{
  "n_layer": 10,
  "d_model": 224,
  "n_experts": 48,
  "experts_per_token": 2,
  "d_expert": 176,
  "d_shared_expert": 0,
  "activation": "swiglu",
  "moe_layers": [1, 2, 3, 4, 5, 6, 7, 8, 9],
  "router_score": "softmax",
  "normalize_top_k": true,
  "routed_scale": 1.0,
  "balance_loss": 0.00899,
  "balance_bias": false,
  "router_bias": true,
  "init_std_router": 0.035,
  "lr_router": 0.00186,
  "vocab_size": 16384,
  "norm": "rmsnorm",
  "norm_eps": 1e-06,
  "tie_embeddings": false,
  "optimizer": "muon_variant",
  "lr": 0.0023,
  "beta1": 0.93,
  "batch_tokens": 131072,
  "seq_len": 256,
  "train_tokens": 438100000,
  "steps": 3343,
  "dataset": "wikipedia_en"
}
Below are experts of layer 5 (counted from 0) of a mixture-of-experts language model. Rows are named router (the router's row for the expert), down (a neuron's output weights, with its number) and show model dimensions 0-223. Each number is 500 + 40 x the weight over its row's rms, rounded and kept within 0 to 999. Numbers have three digits each.
Before each expert's rows: a language model's description of what the expert responds to. This comes from a sample of Wikipedia text that the model never trained on.

# expert 44
Standalone space tokens preceding years or numbers, mostly in table cells, lists and date phrases like in 1975.
router:483503493521512495511472478491555492442463438441525573505520477494534554453503447522515489504574527534544436539545509559591500544576489475559442515445535558499553511538513616501450504455579420460498552498468499516457437474419583496509548498550542460448507535543518550527497559503508445511551518531544490485472549492480527536552511471512488558542502540479537472502532458550527514459608540566525498539478500409498493507470485540549479485445452527563518488558415577480448411553468433531554490510522503479514540470540398456510498526551533509490486497432467494452465541518501492530473501517506460534475501486563555524472477496552472427439518476485535482485529495491499481489440
down1:523515408514490506579541476519531535426457471557460514467505536509519466506507460483443484453549572449512489486489526441569458526488484434533481475460530517484499453524512532514505487474448476488576602525489562513504452501577497553543464467502503445564501440549543523561531553526556519504519483493517456426484544556502469481492522436475535519502524507567477534560491462561574558589459540497518435487406449383524472526444435487527457470530433445479481520509454439538514472533491463474516549533559452510559457489526497496490516481525447485532489494474533462450504555493506511560491490495460508567497499521429615518476470554461533531447514510410495470496476476479501578486473
down2:525476469481552462495450481453534525411439484533523515449515574499510484520514495556549532563529513586556508445522539500533524514542484487518436531528506519485493511504473516446453479500527378520491515530537520507465498481516550546528565499527539550456537438485533491514517478557571551496517551530479430522511459475451473423485500525500458544543507495529510531439508424557490518555501438446526425494515467500546473431456525409460508507454476516502365501548395529491504509471428442465467524511525504410548508479473494458495516574498533542467466532448504368542510564505470473535457521500456547521448514518535510532508470452526507443448564543463530541468501500481465533485550
down3:497492463467569517498525538431482526507441471455541499487525456510455460532568537531461479532491524530461459511478534502509530453477488456461487491513513527475477507503532520480499457431508487475443533539416460474494497440441432513543536506452476443473485508425489517516552511516515526526512507394422496508475470447457540577546466468473508496527542558434469500515485499469468566546465500420509485461475525536458555503419530588468409499495459475532472510477451527518550519450541479493456487453520485490533481485431591490584544572468495553557495550534623519520501521566489474458507456511597527462492555498515401484570544536457513533497438463485488471435579478483485461559477
down4:571460455469537467517458425475505487471423507498483532442522543463596453580473488494544504498561449480523462541530481463496474494499551501461539577518521533479420477518444547440571485467499535495507511490529520549526473500403463539442569528483546518527494515476454501519471509459542520464508556541528488586515519592536571502484494451477471512432436487509536479430501472509526471477522528443404509555564460572497464528504550504532471483512486595531457465533457482429523520502493528484579520538487488521465548466500474516491542448542560459535516423507442526469526536515531524495411521508450554564488469501447517476535458488467588426455459503529491468456532444461471566507506
down5:494546552561572454460514554486628541520509479551523414536496536449503499477475527453552546513437531502466520510524521510549455443478478521549490525474462546486509514445516445473485479528484524544510562427479510510488524507429575441586522486502484507486517456522461474535534506470457622486466510469543442523437403530517526498547495538551411487549537490519436531431547480500548439512497405518523484466436424547499480544501517460462435499481494509483496540468595400482499540512505487534491533501547528497522496467495464453523505526505547501510506450452516518452514539473521507530528461535564545511514358504478478508505551538445518511529509433438504478487506524516553496550506
down6:468504485487498482478477474536455482504481478505443563497467429482465491479450525486521574516549507544472483473511507457482447500511502582503607519523520528605501455492486493487509510460514512498441567502505510451476517501429474550468472529450468432575540491540463480528510483470504469463503469509514519483461506502469438462445548469496428495444510426549502438494473544447489448474484517508568537557441521531472543509430457454504427493502492541552468543437549531555555505513482457514431487459531500472511515510536524506488441512505559537601577496508497536615522557493490520463441413428473425436422447463487452413517463544501513450498542532537549584463464497536546493559501
down7:497487424481466530469459457449472482558531507501484394548540485541532507465536515603520492533549520444450472529464467479489469480506551509504538486497444499515532493546470508495508551531482487396497431462532529438510557528487550528578523454495527544426516477469447492487533541527518445440550516494496513552454522513514473498520502467478454457447484551513516601555450471521492561456476503525493496467582467528595505508510522545580538472439492566528457478488532562467555512533517475567500439412503470529533541449454456448488457547471474551437487453493446538452593489528522571446482559460526444520476515462463499466528575581517482494436502428499518458503486522528499534463522
down8:538511475569504557503582542460503468546506485509533513488492465469534485527518497493478555456501496532512514497535549405469485442471483543501470504492439514551444470556469549497497543535498454494515516489476550500503512508488393491540525486510421487470545462494499502478586501523526525572488528540519516441513469497513568454555491512459503498460552508456501492496549469482552476528495529434517451483482523531479527457466588524545473536471424481576494527429585504573512561492527535416433601479577556529438520548595479538525523479510563538519491483499572536582418528477496581476474508503559490508444602444508518492531506473601566462520520516450505465526525481496507507479427

# expert 14
Field names and abbreviation periods in infoboxes, lists and tables, usually before a colon, e.g. Coordinates, Genus, Website, Area, Prod.
router:448385511491503499527568442501479505494547567475499538483526458508497554422529518524449426472515602453461489532504499435459517503433536506482487502511450491503519460578536543493450505526496481455499446508530480536576458521468538485471442516522480516495470402472580543500489557523535481513450528505513529520511588463588554529465535480462512526509531500552504517472487490466565509499529457478462440471507467491468506536503495528440455519560543529492545527572536609521577479525454510552552568479501463490537531463622569514444431524545498541505447503455484464537514555483511501499508550508540487523501443481475507513435575502453417512583471522538465473490571455495509461523526
down0:521533442529582491548437509494490508463484459493461560553463458508452529481489414452487495605575523562472483444553484507473525556444435490534539475385548453483434490493575494428461417508481491500460530536505565541491502477448437453529531508471519530464446558522492461550528506484580451521459451495517562514481534472510549551519517486513550512505518538466485465547434462575501427496563550456508493426557499524482421405481524528536502530478540509505495515533447448451493530443497426536482540481517529509516454540549534512435506528575520449463485450457480447475515511499527546460433465449489497522547526486555536500498461459481509522570473533546509513487560548502532474504518
down1:468552509464466523509497502532449544591582428452564480477508501477497431444487427460480452483439525575495532493504575499485469472456458502502472540542459511450455475509519484454472546476498530533506534481527497578485515453475487524473487417519480521496485496499463496495506502523513440520510482569495490507464483517512519484451513572539569559446479532463500432492503434527511516544451474476513532462491552588498572416470491406519504460562522464529455417499527498476465511503473547451532545509502508439512589568516495567508502482553434528540498550488514495453577546531535406529552416496462521472521554585489511498514530456546513544478474462475523472568585594535529538495562
down2:539513483491526486524520488512535473506482497396585479509592443578446427535562540481530415551471426415509482549512506519474574468459442479439555502568487519510511502570453519523509533556459463563460481471529538482571478459442430452474447561486480432560514479497509478492458540503509498478497485495482485465497399518474576500496499513470529536471542504518528476566514497462423502544532502512506532462522555515508429564540451571527485501478500522529483484518524524550533514558488499534490554504543600527532436543528551519551470465493501496462487572523501466447467543536493587493488500467528539489615563521444460461461427554500425524489501491483520522536495477517531521525468
down3:482547486384474541523486543567548417547473449520508560487457469502522589537463529528485534521424523525507480465524448481465453475499490492474563493556426507587517490485511526468544510483540498464508469456438483524484449443501542453472520524450456514478561462598453552430447448497522501488453534472465470504549522495493527478410590549455521443438555506479480521473459494543529526457533505520443530568496547460525499551479562502511478494511436500481510559520408511524555436517530562450500471486472480524479507485468501472459453453555487471508501470509520521459433532523552509560501527470482428501477475482522516505457498460465429532513538509566538492626573470451490447443470
down4:540499496450472433461549501451448482498497500551463543497535574456507466480558496514529470570495505535465524496482581513556491529494499514485458498492545493515549445518484501539455507466586525431499568565527534469417528525492522484437560481490536530432436518559473542482488507551520506550423509558523496488549511529519459440523464460458510514463536517483456459528498465498533478452581467478527551523466496469484522460554556536475426482499503477481481492488510447501493505449519491443502499529540535495572513564456465580539550517366553453433493487445506479535499535491532429481461482485426598542441515470431502454521542535456462408437432498501520505559499449600534520526475
down5:511460535464580466466543549439470527534537529468477497478455513544485462448498504500463523449449506475558499568492458516384468507487496500510483542499480488536451457536533471446434433512507455404506487508483478458569541577451448479459517460493453614523495527514455476596461578533515434563472500456477535542503563540490514478477497491508492451488513497453500541446461484494470541449450491527554475570459452403521455513468484497542522524534494553468448508513483466510497460453582431469616543484536470518502470421521496486498534502528521543428476484471447529512469544476445465535497538509481570529525482476480514479514556425537488567450614508528504474510519439491473515492515
down6:539551548505549457524570438490520532416506496475511452534522484440439458497536606550511587437462514585537490441499460489462480528427477495474432528548409454374469517490508445514487492493562515561460476545546464577497433548568465502552497514495373505550464542493538569480424459520462477477569470524533463505549548448528531489449446480458551525511476466507518505530431516452533466486467526445517487485498454451531536449509514475498456517495546467525501519503508496493509459489489473493536555508526495468462491539524493471494487470505434523478562511537479545496448492472525587463454432471502441458479538480461538550483522470511436513439497538514411508546513515469480497497519
down7:492502453516512522453480543486524570557417480486580495491538453499521436560459502531523469585538498540587509490524531512441454438512455540541444474533557483462548523492512462453510471516524517490538523511504511585491498498539491536502568506509474513519373518492417508510523465556529539511456489454516484504510581458447563538494505495462526481552505545513446508500428503438545523502508500558473477506483448465513475537501551550586489468467530405456557501572468509405576545525531529499557534498522494556483461442504443477508432570470469521519544520504473494530392485476477530508530595485499449490475407432483484519485551493471548509510503515473567544471548473496467462456445

# expert 29
Periods and commas at clause or sentence ends, closing quotes and brackets, and main verbs is, was, are.
router:417501500497467441488445528475532483534528487515459443521503466516511617546479480473492475481491546529535496532452513506492502515587484468513541459494423555512523538569504425473460513549473554504516527590456447502566527486518491472573457499503502489496504453515490448494475482478606540444442496481466540474561550434527462477558538530522468496501482487566547412494433424475508549536468486493511501458450474433585482500490504482546453477427478505473521445462533505485482411485500564550467532458451470545403529529461422533482556525494512534470437590520491559524479594537519533500541553524427457491476503510516490503484529510520560473527511507476466421501440448474458493464467
down7:480479520430493491459526475522457506512459583522536445540569538431533502502493541444523583490457567477497565495460475426513536495455582544486463480483480543569448440466537474499477442481517460508491501529514506500539549480553569523510486516597520541479533516494508412538481524537454552488409533519527523511496479482513418568494537484558508459473504542496478495497460436502553542511499453498494516467459536530479556533573515529552481487542464486414501470486582515508471507501517537474523441472417516519566623509569524542400454494538460508558480511483539427474508579501480519540571483495484492461423530466515461543558474513543475526468528500497474471503501535460548507601492
down8:510481547478549548517495435437476456554443428469536534469500492461453525519501472494540559475516471533471511492432537498433518469545481555552472407487490502487503452461457533511524487438484457531531466422493496480515563497428426584492484531506468541510550521511544530590473508451526519498502433478491404543466463539497510512477517452535564517506416443516449525559427494478462490508550513498445521487526467404464541487540504560521482518560509482606523522560484563533458514441518575469489528507501490413481500457495537477518486512470473528545455539556437510543502509368554514489489525489500517533462501454401529506475508492518491488574571476459461553487449528469478466460496
down9:558504434493453526519583572503511444441470519556514454565470473547535533488521515492575522547457512503466495518534504544508481456488505467511515494455562507489582477468587484486517538500472549464458501519536540505450490491500494437524548390490523445584416473539527484547468432512470483492493509482553513503484513495383525479515482497465483502515512555474473544522515511449472439471543491535462533586569510461504548438536456493554543551458484522421525473519481431408478555470495580487468524448464426536448555453530472545505524480476472564454485451538502460489505523471464486517526492570469453477526454471491467476515575479456554454396516579563536529485524542455477513520519
down10:526512540480487538483455563519520527508500507517491494490485482501436504557559441506580567456540487481552452465481478470515531457467431493434520458481502500515536514482468500458519503437501556494524534511435424450545526496499532505540531508530530450560423486525515480495393529513506516485486496515506501516427547462480523494468482417503507483595571547507542464408484421419472451480557465517524456494473453428500518528524487481460480513386462503503502529585536393514466447558519519509440538537455453561486471516415563439521546521480481535584529480531533502479476474534515540447573522578427527481517530472449506547496481499519440481530476485511547493412500508443504529439533
down11:477470521565577528454444506486436481554523440493524439505470474554430503459544545449577606465424536502484530437468515482437509461550538487516511498510533528466544454539454452503481471503499542537549574492488504442481549490440419446477498558502464549443477514450510509461488523435560498446512480554553438487465575460502524472509494494523487517519471465493509460569472473429533528487495488494479475532512471536417478411523490573510480483493530499485433475581457482502424553497480484502589430461477471536455472483505472487586480468491431506551507530521513567483590513511443524515535522510471439565477475496555527481527468448509481544516429454535556480568541471461465512506541
down12:548461479489442481577524447495502557495502511450489492558498488502541487486513500505541505581473474572478516432498546504494492531462448451423468439447504474533547541484407458615537543502481534483487572549448506576577390484465523492442451565494445543401543511447557491570498536516517451530512523459499539533481480554544513473596446497533470558483533466534475549454450473496531465461478545555514484512499477549502506497488523489488529621501453561507530447467454493447552469524515484625470495549489511485480500498451472445517501495509570514496486468538493496491530522551547468515503544526465514504524517438468501538539479458446522480508453479479555489539423486500486554551522
down13:497430510473445510461467525574519446466559559479452488557563526489562464529527473393436507538439437505612439442539448508456553520536551534511491598485546477441498537518490552544546523476533504481485534544497486522482504476576518569452518576443541574561448488438589511519471458499503470582524548489475448423479522471492493531496510488522502447551488429543547548519494491483459491477527533528507524524478533489529419515498445500489478433484485524477487526519542503486534492469527521499464460479490527503492486437476473406531505532469456482500500470503511439491549412567496535514509511498488402507529529482433481581502513554518536457501557579508479444472460509531437508476484
down14:514501465519540583466539504536504476509537488394515482481528482431451467570484509526550449523519454514480492533529531466487524486497491461507475472487510470513505456491530496509524632574595488517607479521567511515547595528538531450505531562535503483482522502549443581518484454462427444476458478462566435538528628495491504502495519430532522480514464445538523545554485513538425508430495561439468515522482546536541524506524560525570512482533543503425528485437511469508482442493548469455496496534468457519510495528519465464519464563468513515454502554523553450518485471414472522496524601554506483493492501493508515462536542568499454520488558549475508556518500472495418446507496